Experts of a small language model.
Size: 10 layers, vocabulary 8192.
Experts: 4 picks a token, a shared expert of 128 neurons.
Training: a variant of Adam for the experts, 915M tokens, 3489 steps.
Below are experts of layer 2 (counted from 0) of a mixture-of-experts language model. Rows are named router (the router's row for the expert), gate (a neuron's input weights, with its number), up (a neuron's input weights, with its number) and show model dimensions 0-255. Each number is 128 + 32 x the weight over its row's rms, rounded and kept within 0 to 255. Numbers have three digits each.
Before each expert's rows: a language model's description of what the expert responds to; "mostly gets" lists some tokens that are sent to it at least half of the time. This comes from a sample of Wikipedia text that the model never trained on.

# expert 29
Description: Sentence-starting pronouns and adverbs such as It, They, He, also, and During, plus middle pieces of words inside song or film titles.
mostly gets: " also", " they", " They", " It", "It", " six"
router:151125067167133124071117093107069096098153103146159166119124130152147149089067069108158132107132092124127074115151130113065132121123099158147140154070150087123162120067096147076126122077115172128058118080037155082168101177101142126156093130125149167149107071125088148120114156138111157151101121102144162101099095141103146103149070111139200136099174056161088147105136149076147049134112126115189135162167106181166129172105114087136131095151063163077129125155193126127118099117099098125182142075107127095115141120091171147154184128102098169154146127107124141140107149120125148139176137193154146103155177137140139116162114109151123131078106128115170100134106124155058128106066197161107098196111121094134118131122088160206164092120117104168122098151133113188107085138085093
gate0:145092080129109160167118128135168167204127116160106148133115142125108099180120162179194083110166087112142108145109083067142166143140151142139092104125155122095109142128100140157158174137102134151083130165094134140144125136145090121118100119141072189150167085137123110111154098121136134172107147156136082117133108123094154176103089146161071160154210173179103230080137102109151159112128129120140070168155099084157139144099118114158140076129072171116188095131162102158072123213098118135117102152115138167133125121132103140107133114109173159172116148067091097133129130091090113164132069077115210137110156157145122108212101127102123175088144117175129168164150097106116191116120147092107137116104098136160140133118059094124152198095118194063151136119202137168158098128114080
up0:114159146122142121218139108105097092110150162133133113168135200110134099135124105180155157073147136101130147150102133047136155104117168139187097156144102098125094142153126165083131138140113122130116112138082135158142170196151111145157113138074077217220103102115128145097080096148104089075143128125091152117150150100110122165114094143133137084088171077087101144159156139137141094153117110110147163146139137164144102173089118117047175135132094127051127097128115159160100120109129141119144160139169109171113201137178081138114069109164162169136133118117052156120131159135092106131090132094086102147139146070119056122171091142131126215119176134158105103164155127132044141118154064133123138093114103125174152157123079100100143158151130134089239099122122148159167107103137124
gate1:134167137117081165104147092113140083131133092158136157121134120151113143146102128064120157104150162201167159114158141094100110130099150122096164180103178114176092173073050098084076133102165116168129160147129113158102163057158144117142136075143109169124085103180050104149107152097164185125136152120187132158103173065152132130127175093103160141144165138088108066106107120135152117131155124149113098173144171180113137107106090111168127087076090124133181087213174099096117089067131125106113168170085112131074110142154148156187130135155167183165152141106110109151123164104108129084132154137076090170140157168191155126074121130169122158049160199136144133108111098111079095133168195125162130142141080112101076121138111110175120116084182123130120128123119111122093117084132109
up1:162139112112073168022165097083149136104183198065160157137101142114114097080134130092143096122124125158082045127137116113115138108109179106161126148168207150158098125083104093089101155082104101153140164155139151156113112118176113137151140124141108161152223057145159074105083149084162164094114152109155116151099133083171088110122097058115127096126122146079112111180125132138094143160112136156113109172103202135130152129083137142150158155082103143163160121133070131133146096137148133086151158106099116162132087113125114126118206182168174164165144106119103109116110155148151074112136114079122004088115198148200147105170120139132138123117114135133122094120099146108101134143097118141150120129131100090119128096166125185157107079182124111119136194132139125119109111155161172
gate2:168135121111125167184138112093134128145121101134118102122071129098118085152139105139068168203126066170102103101117116095072147088157116149091110150086122133117085126136130134100082092122118150115168151195084121118138145168067136210095151142137155131162118104118075139110107139128117163167103111101147174110153107121147083126130190057121139149119053108145096098165124088064139127132094134136098105152061159121143153194207081108079113162130171091164205119146128163138078207138147164093172150108106108152121135125108149142134067138155159140163133142108104127138107123069083084151118077141130154098121120137105136145204135175127082171139195165122190147092098152120120195144147111123115106114103116152204200082145137123060190183118134141100118145136110138085109104118145136
up2:112196134114168187113152108051114075132098091132136176074168122159120114096147131144106128136118140114115149087124097133196184147107123144134171065100129155112141085101095125118092110172153116163148055121139077121130189154214149161098135155141154110101125137116128146077173123078177117140154112092138119172156125169070118125174103099091069124146179169099144164086125124131171095140186095146153144126161128102107125153128139198136149168181170177089142122126131105126186174132037167098122126046128118132147112127120096199118119140051110167036133091148126109091128102169112162103157177175154175120143128107140168125096122097104161073101133130122109102178138129137116132146153161129124150135086146178106103057111174109122097105155134122142067160107188114126093119138076141
gate3:161153107125080145134166139129116114111183055114090126137125077102141165172117148129156150153104162168135174074097135111117122117155105077158154095100156127176041143135128134124117135073137177067108100127103101209145085120168101101115111129156178115110180076116155181135166134142159166183131156143153107120104131148093161134121136161156129174163129158119092092096129102167083135167102093165138097112066160127132131122114112128112088134141073149173168144090089047099070143138030134165144125101093155098102137118091147114152114107158125119107160142137068122129102134147171131148105113145187184134118111146138114104091182149201101060094153108144138135103138124146088156136101132171125112136179082090094119103148067165114070163103078114186082173146156147182134088076037103
up3:159086121133157140058111100139096102118089173159148136122099124071197181130111130085167118174094108160111185108126142121128131162168119175133109134128131161163096107121172158137169145108081120112151170069090138100174119115159134087146160119174123193141159091159122120132154111107163160155090140126183176116101099126069123112113127162109132133120158161088089122161091134112061110130092128173083133105101123223119135145105142114123153151100084100186111185071135081154133085107157073087118135112131172166218149112171151099126164080129107153125139126105146160112080111106120131158120141113185057130107109074146119088109191119162116110177072113128141149143047123080109146135134094121067140171094099112154104192081127134200162054137144110169098164144101117135124194078123158
gate4:171123145145139070107094116109108106124185116101106080132133096103141097085088156121103094125149069135171131139111162117152152105109073166187073130114117103172129070079156139136126151104086137047132120101083113127153050139111127120133133139072131128102186101103079169107072152120185097107103119163141096151149102148066106170125109095140138147163201142123046130113142111064154150154075137127177131117194114114159148108090179151108128084092143141087106103144113096167136082181099157121131102161145147116167149120087187104094182161115112099151094085120091101130162157131154103153099182147129149093172198078147169057141100135147089145146099114174082104128109150112115136113162092179143184146106143115131111095188165189135231109139108125112190143139138128126108078096119143
up4:131156094123157129143138122100044103181115124100125119106111159112111106090079147133115119124090122090143139131106152160088146122125097127115056135110129123170151079121143117095169126083126197127113144065064102130145142157138163147196129107134200114162074089138129101124104187126146115185146148115169125093100132199116119168127106210135095138210147137129104120141142116131174183150102117077131141131103096122111155133126150181062189108123079168115094126073132125090142109128040185034089151189106123097176147164119138071137147080156083072092077135085113090093163166117125112126142189115115135166066140096118131165121099139112135145096122132172111126155174187120170109107143122108139102078147153062175084100154121154111084037155132108132130129128129134141135149177137105
gate5:139085121181119176137132102111103131094154164218134132108112150078129127142143107140055164125034136156116129115118116118112060147113127070151165088124078063174150179155137160110156096103135146172156096144128125099091139129099136164148102145166178107125101117139084155127111133136125141072182112078158104137111109112183166147159126092162132140142147101126150124119135189094172089204140130071153121154124157102140074086152070131079124127165115140111132145081112083132110132095158094148155147169096163118118104183164166139074170099105118083125132142148184068179151106151176167017137109133139089119133155131135109116081211137145130155087112123126129171124138069118088133118095159129161152149074109147165112144097121073143154140086163184147150150107125141143066088134103030
up5:121123079090183086094139129100078110124171085095135129078113120160130097107095171116131127119156181100095075147183152129113102098152159110130126068130105173073129091134093127105144161130110162126181047105134148102143107178049165126185138115165146153089121138080120171095133167141215118142167125136135147098109130171104137140138087064111074238108144136142105130073120141170161073121225134130151097147109081169104140151056105129155141083169099090114127172163153116105172118142170093117141134131099104135118155155060126158105147122092128123169185135141125156143149186139080144097140185140180087147104141125160169135121120116147152110103102117116162141143103130132171135151088136077139091180111112103063122125079101152110161105135044141141120095147133150155149071058111111
gate6:142098141132143082143172114034125062109128139174145116144102155179058126095107078169123144096102118150222112066120130190107133166163112058143153164120075093112105103134086128131205090096150129119122069132039126137160136161108177136103152159155105140032095093133121168116135145067083156119107079162170085099114131106101111153136105138130130120170106097135151128162131131136070114151124127120117155164144132164150101119161131205078127084092103156099120123196175161103133078132114094212127142079117129125122106135131105105111178164119132113110132125129165111135145150133117207171108160134097147056126170125178146127131099104156154140150135123119065135174184138154133127102041131164108169143179125112127113133089099122175184100134124143144152155142143171176115121093140129
up6:118147106174153066098141159118104160095140110098137175081089103109120124145135115084155113163116105105131135146129113115157130150096136152128118120174098152176104098143178109092137114147090091171155159117102095132095150152164079117143145125141120144110099099167143167143219119097153131206079118085082078101140118126111120081221136140088147148187110192139083105122168165113112176185183163195140107125112064149063126105099147083162144195131116131105121129099186174093124140193137127050129128175076137096149094107126174201109139185095144169132118128126135098105120136188136092118094111136118053153118193110100149104067142133147137130172155125123113131115107117145110067080147111108160149106163079075119175153126126111140066129149162108150126112174186189172146184110121141
gate7:120141158057140064125135121130073164116114141145113096154149101104156178128074090087153136182091105153186110109137114161086141101121137117141123121140162130073216082082081026145068101117089082129145112107136106137163091111114159126183127125108101090143088103089103105115141102117146122096137162115053071175164059158136133162149099178101092130205148108092122154104178115193120144157127160143108200107137101143150141108112139116102080135161191147141102150167118121129155111106124168149137118114129150146132111148078099153137128088114178117111103100185166096189097146162125080106175146139091198111196139075134144119159111132144121158163131092141086077138137136094129163122104147089056103150099153140187096130155112125134085108085190105175112109190145100162124135171141075
up7:071186143160113229181127127117149128164158097094095111126089101087100134188172139186119117113093164117147098157139106115110099124099148136115127132160130149057144125173137159084133141105125129104130110085098120114112210113135098142114116181137191140136077216124120070124140165076124134193149188172139121110167161204105165099146101195156067164100078098125130156170118117140179136135108115136160125095152206065055103129157146147202152132173164139111120116099141123144134112124119138096109063132148175134165132182090126187155099132143105123095171176088145110114144118143130181099117129112108188157085091083140107122067135179135095103182135166150086087165134095106091105178114169145123110112179114115117115161146120111100158134110140169115136146124103166128104170168160153

# expert 18
Description: Sentence-final periods and words opening clauses or linking them in prose, such as that, which, but, If, yet, or.
mostly gets: " that", " which", " but", " who", " where", " when"
router:150154148193090124095183112093106135069152161166109143128141146154127191120106125131095187158156124117103098097158123173092162109100080133129147101137148114130143099045061101103134092115153138121084100128093185130136055148141193131145119143135152107129144116116108109132102162130063148137102126077096079146164080179098110093210090176172152111116139073182079142110166182128147080140120090111152112143163109152174132113143130150157105073116122173090187088128146092090096114185109092120172162136128088119153157081091172112112150122051131135115120127107163077153127160127113192086169098159156093115128164105109097106165153148121137168086137106121118084168101139184095171102069155181120151162139155098127175142168048155159181154150142093184104125158187123144139107099120084
gate0:134087161127157100186149162091102119085110144114091136116210135140111139114048110124137183148116060153117084116113097115107109135125152113123122099149182134166149160146111126138072112141199105137116144109173130173160161129096168115102131127154137118119138061071138165098181123094129137089087084084116129166142093120123116083236167121135156085108177143162135155156098166106118113131129050099153091092156099129161056114131119172139138092183138167122168100125166144115129099143155052150178131133132106116127151095140131052137129140051132130141078103141144192125126165118076105078094141138135103111099150109097106118126087117163106176117071093133162071148172127135127084139117071167112131190119097138082161121143006134149079068137134110141104133103120144122120146112194108
up0:107109149112093106084072143150148130158136123103135112167139140120123077114156162129123102114096126120123213074094177175111127150181143105163164158115124126090101130140161129140168106119068098128136158119098130138117056153136147118148111164160118142095151146175113121170128095156132146150120162172088158065171128156130096102081138131127131161149102161149109156109200070147139156134128189091150125152140077105141162146078153106132130144039127112157141115085129141102125185123163166120051136088113169175175074237170166136137148171143161126093171134131113108143148055035125119134117190107086155093153117146122207119113139161117045106095121124131139168084098138113161154155150172122094135095119154175121042126116162125117095143124110119153184153117114170111171184156055130
gate1:087161124117081061109142111144105156149132144133134135108148143152168174132104106122109089106144151039086078163107138130140094078109129108152168100171143110174164132121062151142134107201129127050111170084098146084128171150073158138158113130115127124109106138119131122131113135137056151131162158156123154123125138111117132177214124131107140122118128132156091134161172106140165102147152089120145028107160105138111099195148148166129114113147155105126208126121116183093099169155138087106121147118126171189069132147081136117131130100151130178000122100126154094158182157138146153086116076144187095059192127091115115151149155171093095135094163157129074124167104122138097136110098105164089149140151136106101126148111086145119109165103133154122126154126168132159086034142123074
up1:144093133097138157112111154155159099134167124194172115181102159106109100089120157158118152118147143178180125131174147121150148156183143134132111152086129125098024164139118117128130172140118148191104092173132052121101114101179115151125147111071148123078118111112091124173051138113189123161087064103157059145140126159167137133013128089113082138117138112064173118087108142107104125076072132141111163102107125172150162104123132105145104151081101134183082123152176086176172058123097176082137092117152069102107143094162159121091114133144148119153165146098140155141083113125145094194169144120122133168087142213084138130102088155138117122090099134148198103122162134114145091112141155131159146108107149154105118122136198139151150068088125162104169129104103139106100155094106149
gate2:116186102114207109133127129145135124072134157148138112129145122103148152121107111107134100137203116114152141222092092141108158121156140139141149091088084116180114125165112098138164099103154109070098023116181092166164122063157138096137148153124134135155148138104106133130103106156036139072108101061133178167153108120187162095123145119120183127134156054100146114095168109086117126134143169109106098171098163142166068123166130129109158101102125165157110123134103149094167114116140178088146137134138140109160116095154131104143150131100160167102083121171080114109155121223146163099123130151093119139153142090114127125146127137058180136112147225112143102085119131151133039130180088128107103096134156117111134103153078136097210077075195152110165144144130106114073106138161146
up2:127219117075144124136153114143112108127099132120104131131101179074155096197102141130169175161165112080125120170170119174198091148125147119087137124138147149170143170131117137099150084116128115109156093111099126151067145118112087110053114185141120083154090157131172111137095208140108147151122157156068172081103116128110093153144201169092165119070137127088183136145142129162139176088140172144109117157130121144155091157111120147126178121078066083101139123118183144099108114101043127146135139137134219183132120135145068213142117126106141071133101138146088104103118135162139141202087089092144145162105174167130069167115137105104112146132156159090113130162138145071168156134140100163093160146128137153181155171120149092141096148152093145077076080103130123134082108180155121
gate3:106120075106032161126097118072109151146124141114131107146106173100146123092121103128191123077114105107119165171089114122110183082162046139112111151097136149083133098090147140128167147120196062128171108083081099127130133142137150116143167128136148109162182128107193101100099086163126110170137108101076166204127130149158120087099170139196163127120066134090108132125119076104119116150150088091068132120236083155148148103077120118137128134086114137139109151113118148107116110117122161092122075123117144133170106061123158082114120169147104161151118108123135189161075121164149134076117147135136120118143115171033167126102212147152107177159105095122109133067123161099129142151057112187150120153152132170141086126037093121150138144124132098131152106118130184083124106165124132
up3:132080115169079159116124153078099177134117125089115118125134144116092100112080182129193182120050138120111105165120175101132136133165143167085112171149051142135055157081126169166137129157075105149161176097121134102112096134158143101175156136098132128103087124163117067113116157145123127115111154101137101165130154147169112128139169060109124115163094100100117161157160052077107118133126077150135134132157121152090160186080050149077149127071082106096017157117130139155156146120137069135103096140134199165123111123133106116118080146156084083133145144110142089170141104065083100116133101095137153129082132088130139164112201120135066126133111071124069166166071130100112119075134126177119166155173061096129146113124119110182095139079132101133151111148083144097109150142102143
gate4:145159100154065082065129163202068097132139140171147137146172172082115185092132132125164148166121177127118137079143113103141111098113134112112094128150142102160125173034114112111149116092146170123114128119138092131142146068167115115157181153071124102123174089122147152159109099114095109133111203107066149154064111125111116147141112144144143181118150161105143136113191139108195121107097119133124157149144145127109115163133128123112125160118107201091168149168130180118084066165126145128131123120141036125078154093156071111084136097202160119100119144125144118118049133118140155108132094140133121122085140146086172107169127148115077099139145104120121110153146112104145073144126172135117215148126134147176178107159083160089187184108206139176106154110141142073055122127206126
up4:122124098099099156073132149126134174123146122137158130114169103141106144099144182166147215120170169119112150119131186114083082162104133137139130133131163098149141128082084119111153123043148190198139145140129125145153116140092098133132118158165125143146121125111130102138097157156100099118129128097153208067046105144118092150169060150155146173134122106151173164044153130149167143102167106167138121131142167082110112100179106164133149136058132148119109113163140078114132131174104100084164138096125115097095137104191120126121182177120124097156158130135126140075042176089131144096160078153148141150089116162149153105148169170114193101163068081130133129134173172150103108134082116094131091163212097159087118111125147187090153181097178114114133208152156099133091167158092167
gate5:125177091152155123155132116228068114128097099164147165111097166154142116052136087169057111153100139161116132109134084097026102166104149114116072120135149122134126175147078068158142117132134127144108170170180154080099101045160236114162145105139100118100147186101182144173170168108123154169113152119141146140144126117165105131124149130163140077157098162138124142160144049138120108106156158113136167109100123170142053101177094100138098192111154119146197130085116088094107113139122148140170155118127101173116159130125099159167113186130159153112106088146159120125152169095137104159099148169172152118134146125091063108127107083140117096143148139105105132099166095118147175128090145175120160119070108099141124159138077079124092100212132108168169157158108129127125109101100102
up5:142198118134148069110128107167116150130103165147120111153096094112176108118124098160161140026117129161144100141106092089093104119101153132091160113146171064122134107111083103107136096157195109133104143161179170143113079124148156173173146073085122091104076148138159126120147086168089153076119136132110098196086154166106104159136167098122211183129196152119126119104092099092177168166122164116161111154164146168166095122134086118121135118113136123092171072168117125066105098088150116083138179103150110161090144087182143110133187199066166111102103097152111125130116173088169142074119154212135059141145164096106146105184136099132154180117133116135132070082094124084146137126094131118118126127130127098090140139135080139172167151104183148156134132092152141084110141122067087
gate6:134108061118177125091103120085139132133153121128123160125180140127153172157110118124135113096184130147090107072136061165105198128089149171141102061094170129120125123093113150143107138149123148086168126143122187156126097129164135086125122117091147099115167113149117179157161109136120192117122124139139085151063107089093163080154102084078080078182144225146157106162142133131148099173149101142169116153200149153130123168131154095128092115162172164131150116089110166116078155136152141122119145090076135108062184142197147078120117149063036130124082137069161125118138117104125134101146084134104088087094100129143118117152094150138104060109173164136163098096102096139088128129132135086124096154145157101134199032124116144148166150142169127159108135069086171107185094123134080
up6:124101142120197116089125155147065135133096187175116167163154075135121067120107116096109151090119146156117116119147102174110119159049111144126102158151148157118133081113068114183146135129111141112104137152146150158085131179187140108159147125131121145149103166185153155150170139109138160095091088163165136158000134097145132103161110102126120101136143133130182103158099151112165118205208136165114155119146138169149098133167102125130135091109157131153152152118158193093110115135170142127150142104163107219094117120177086122161139127088142113167115085105150208158113151116117108105140093117193094133168124108194125176108133092123178108112142136129175082103086138157113136103123165154140076148103083087131158081107095143207144120125091144179104094140120123135164086102093054
gate7:126097158125100155141115146135108111092095096116121097097111147091127161153166145152134203070151165100099126133106139119142124167140158111102095192159130146114149132157056198146149129163046152122164173130173135125126072123096097151131165086148131098140170128172134130099165161115105098129218181185135204142044120093099117113144124128097122127124135122088158146172097192126090121121101090138148164108148116128111161125086110186103107111128109121138101168103123143093102089124148128185088151131120176173169174114107194087071137154165110120115127167086165095151111085109097112178126072127162066131111106181134125093177136165136134157124114132134088119131115151136087170134150081199151167140152026152158198150164143100176076163168061128133082116128145113131098085163170156
up7:127123108141067147145094137113100032139104093080081113101120129132054123149148128132149185122154117108123151104107125162157058121106151086110146120089131123171130108134163134129155138141083151193145124106159151146111088163102098087201134100170097099062155126116139104091180191116189081106159194102076149119066127143092183102138184128118108088076118115120120123095158199151171104089134120108119066137180115117160115158105101103121145163097136087093092113077167107085108139132139132146080152151142092206157173125099144100123146178143160106111109099098129066102128128141065085206124097143148145114184152125181146104033110134103142133127082192081114090115154119137115153151157120195114134135188103124131134169141098134146142121113107153113073163153181099174130119111123169

# expert 53
Description: Commas and "and" joining clauses or list items, plus following words like including, such as, located, and compass directions north, south.
mostly gets: ",", " and", " well", " including", " located", " north"
router:142160128134114134134111114153069096119145094199115152097134160115109185108072111129135155121187074156182137154135139132085130098086130130162114158072180080120092097080066143087113107065163186176076144135067133126134089140116153138197126161130167113139086093113131150126084099136141122130092101060120097094129125152133139155180108136177127162151134070148089136135138142052190124135116154119131137148114147171170127150110106167176154112117131150052143132162153102136136080147095134131165159097121108113131125100113180112150186126116087144146143084139123130129118166119102158114164086180154117098104161194094145112207083204145070134120143117142182144142131110129079140092097208148081093207076110121132159089149091138213188116121159100156112102114163116131095104095127073
gate0:151077150145160110164123139144157076130126190126113165145089158141144174178131098142103116122106144137173203154109142111163152101109166119081092097140204105082128062088075124101085125104106087142194176179132133099087166133157126104075048161122163141148143118073136169172109110107133162123111118130120163096069137147082108131139138062051132139080138176173096149152101162090174144100181118114134091126172107080132106164163162125140141155161126144112133112183070137216113133114181111117124165102076106156159116162128190078177144115080107143107124136131137151141145111106127115155178134139035079136146158139129191117157137202172065149107135150124108117094113142120145109077129121093076143153126145088110134160110111112160177202107166184109117174117116134120120162109132111
up0:125149150137117114127093152101131159239172159117116151053181143136088093178137146133154158084176101162148125113115164105114130108141130171117075116132115127078110121177097114168040149068101160156088110173158118141040077126109097099124125130171168110144197133141121149207100113098155144096089095125131134109088167071075147093138103090111119157065115054113127087147060151106095099134186122148086130082154186145131118197138079171157142110183110164144104104167077166151131107050126121096113094139140161134141115098144123153128144106098121144196127125176127153138101127155195094175154162137118094149155131144146184105094136157127149088143091162117120153120115108049100106137135098113113128113122111175168161129124147102188126146136132184130110093173112117150136149079124088
gate1:140155192109125119135138142160123085139127070154163164196144111092157113157146089165123066134114191154113094134174091132081105130134138161122168143183089076108158089148089076103163101111092090140140120131116122066099099210148134140035133131118127142145133119117156161095094156141089131157157179132062077132100087125101126145088091103156129084116117144187166161172098163202098131173172086096125147158150172136165118113106106120078127100160150149100160155127131098160112100185120138115183141059144087107147148169100101169108093155094084128085147177151103081107092130118124131182131128154144061171111210156150092117182091135092172133151158158124125125188116173072116189127122115154119172140124157101145122137144121085078096155112168129091131164148111096195113137187107119
up1:124091146148188191123142127160115075118145131108124091205180086144120141153154084148162113138128159132154083103137104110155135193199095090129171100122138140121122080169128062140140095105085160165137147179121130145141105148104100158058156125122142118199145155178138125107138096200135160153135133118096167102132147098132127121176152132116138131110092133148109146082130146159129128088109128153117114103134080183149113153107118145137121172147106116144117133138142100109129058173114136100127161097117130093085128092152141127098111131119146154131131137141087115138141151101089155164156095154117044100084115148145069051205114183114134240123189102125069132131122146114088149149083117087131164131213111056148067107135170185072182153125160147146119188159212081162089147155145105
gate2:165104123185123091139161147048156083059138152080036125118124179157103091144132154135183158119080122105121128100160135156124133153111109128126072132135144101108093091136066107117148139114152135153114163129098137170120071149134178151135095127125106191084097150121084083106149148085107112090146190105175120120168066195095069122159082131187138106084145075190105087095134148158097102090141134100141066131168158159146152111163155213161078066090116128140125113128148049120104146060135164118167169100117095136127111096074222112145119187094178123158110131122138136158144128146150088072159133170098175142144145098138113182090161148104164092100123145125137129142087086157111146092109120132140151129137114090175129143126126113139121152158155136144153119165110167151101110061092073
up2:123122110100142062085156118127130186083138140119083108125172113138109193126119133139134114129157198156061139130140072192135165127068121167142113085099132133164190109090090150133170122086116255132127071119108151226121109077219139140185171144125166057110138098124127116104130152176140095075107161226059122159138124108140147136111124120091152129136103134111118059167180119116183099114106100127138139098090144161134083118127151057121153118139130166124092115123064083144123119121133122129140122137176128127119113129125058163113102063098102118124135156083088182112174131157166158101146144113129113175156102146098148133148111153121143138119097126112162095126166154121149116147135140159132074136155150121139134127155107245167199147113128151089140126100122131103152118147123127
gate3:137185097143178126089125129152144148145165135145126123135141125085182092133114111130105130106173086129152156125151127140111100128062121185173168154135211101125136132125087172128088132131098069119100139150101120055052181157118159125077127136132137181140097108084109195142116177116121116148151142088161082111094128095100104152148098154063119123116094092213116192166088157107180139159116154128138102160087161111156160112185087197121134199161116133110145138154117200143126085147155125080158153135120122113157121143125128134121178193083108118119116124124127105124064107179144108127166149120160157120138227101139132131155140117126152073131156157136082133146120143143089103025122095027132123115076093122143154136121127116158142159166151161124149146128137162184178150217106130
up3:134176120145178080084138127136191133123116076147131080108107149098152139113167132136061110176144144093161157138112120170151119133121136167111140100137211157138157114141108130143116126179073085148097144122135146077096182125153149141100085116125082146097143105106059163131147196159112163137157125176130130177102089138081131130117161139103112139061105115180097151195114179126063148127116114142157091096070173127127202171171123136144113096188102131179151109136132158165121116060161162138113180095133192092157131198126150145134082165101161130099131143154157062094154089140074147201144134123128127106130127097129153154137106170144191112137130171120133118159140156158141101105119080136141200087085127161128137130118132096092072165231128146088140100178116179101169119161163188
gate4:109148065148134160166114079142093144162139159136153139098080116116124206136103092134150107118158103136106124148147063086094136143108145151141163153177177096109082195114097198124148150139112145140069158117161137134127101128134182109124127159142119178078109083131121146072104152099139139169154142084173169130072199127168149152172056110140110118130157147144093130112120193132123123173195133112075144094126120159128156102202123167138135141150172132094125132169152194055150119167125084035161126099110092110101157123053209104151111144166107138145158121138139150103189113103130095175087104151168120125069175116100145155141107151138133098155096092129091160123144133166088098094140112168060129135155103139097134134110167123152149121126136089115065101176176129217122146190107127
up4:142117127151108137136136082162150161139103123126110136163091170128146099120081159196118184086111125143119149135114202144154194118133157163083079074134115127100087145161134109140146114100157160139159180172135154125079123123109128106154148121104145094177129080141125102138138186151134161133126094121153117075078137151046123127131090113169117149094109081150152169097096176119133077136074136106171134157165149094167150139124056114140126127132146129132163127112101086198091073186120110092139175127136149140105122133152082112080187255087153151121107110162215097136152108069140113107141055175164134123100089165114140079180108164131114089124083083146129175167107122121125128130085132117112184132095123130130060076136113102206162129160120119178124103117163092133206122085121097
gate5:133107119099101130185110109128125116124126122124131115104124098154171165159104124111139089110118111151175126139122151056149115063163117122081144136191131118058154108094094098120183166157124163134108199097126110187132074133134196060078142147145107163188093125137145083136101094087105130094170105152107122138089128131137153131133131121114157145115098132098142118127105174064142059071187134144161164137154127153148117202128119105127144130108138173134130136158183114102132093224216111088150116160091104138194147075164120107103063111179088128172125100129128146105125153100101126107111095140135057178125106135130132133175137120102119024121102109145113106110133177132150122138143180085104141185172138142140111160124134076127180118132189090132106093096181099113108156038081072
up5:116124087114092111121150129098091092099139102168134129075054097112108150139118092084115136129169148125146124144088063108120125088182085114138131076163230153081122064126064150090134148138111133156123081125100141139085073139093189144139143101136126110174108113132201120120089147134159136110102128133093086140157163148166189135161151097155121146071119177134114118139135224136111106097111079091147117146162130122134156116120129180135128087067150103145131130109130138120146087136180127195116129182115070143157124141060116077105155112141117110196107089176123129119187123151098169075103117158160082117117157148174177107136127101144118142155136130111088110089172157076143165132108198096153086183208146120148087096206143115123174156098201104154131117114138119141124119098064184
gate6:132143136152093152126132133089097161057148133175127110148128182070160169129137132195171088111156153130161163141120142111144156058127065086149108151123087095169103147125114231123058107102174117129159100065111112049156156136106084144112130142113194127147142158148124159120124185120115152151093082112138113213170163181100085121156124134038181131145128132176122128091116089070111157085123123089094092126114091171124154112135170151131122107191093123147146127148100182165109088122096091084111147133140152137120107099140111156113109129152110150166147127127129133112135128095185103158126080223080152109104112148114070077155134178166127143144175121138112128179130111145121116087125088097024128127087095131094172115117169172165131187101186082120110113162118135133101124111125120
up6:102123180135088112150121135138124128107075151157100078137157111165125201061169127111144085121153089100146169113132086147161154075129172065114166175093102124137097108076095161161161130112214096122189083119152103099151189063124112153127118131124136125181104134133138119131086059154100134073089141155124109173097160106117138162110103108092129116124160144161110130109146041058115114103101145158076189071046117198102164159111151043141097129096125164161136161120106110175132143123160106079126150112189124104123087093157154145104092107116092136137143106155097168137132120076115119119116116132100161118127099149139107135124120157101141145133165142163126121167154086125133129114117124148151057120151137117088153180126115122160085189131202117105126193217116104114070184115110190
gate7:136136100124116080166177119154077129106164124158085135155149115065171131145039122183099119085170134112133137094060134127111145150101120131137114157123120105155129138121112166117115124123179125153115147107104141112105155051058103108107092081112119156149080131120083128077114176169143125198132101158143044136159141153124158110149120102108090116132149106140151099155136103093178100201088133104127128189092158110152089107163105128132143091094122131090153065101117213162133083072100196145144155151085123118194111121072113121133126154096131147163129134110178149149080110169108108144129095148163142132114140115076131127137061141144150109087180073144093146120079098113091112070071161091090124175173132134152188131183084171159077169091149106160108144108038173082121106133088114
up7:102119111109163165176136118172115085073125154174105163132128109099101162086127140195161163087182147159137080154094139022119139106096164176128061143094099152115116117197136139148097138192083063156123103121120130082135131165147088146124124127140131095104079110110137159144148110162164160126111117127156147186095135139115134137117180105120114112161121135178119065174112078106135086091055149132111149126101113103166172114151107162121119165119148145118100157137078174113108094073127135155116125149133122151116122112115147121106153119134104125153141139061117170101080090065109077164141119163150134148151081110191128107181101127082112091095210094112025158145101126081119138133114132149133115191138106204162054124103111106201106156142131100139117048177110122126079153098167088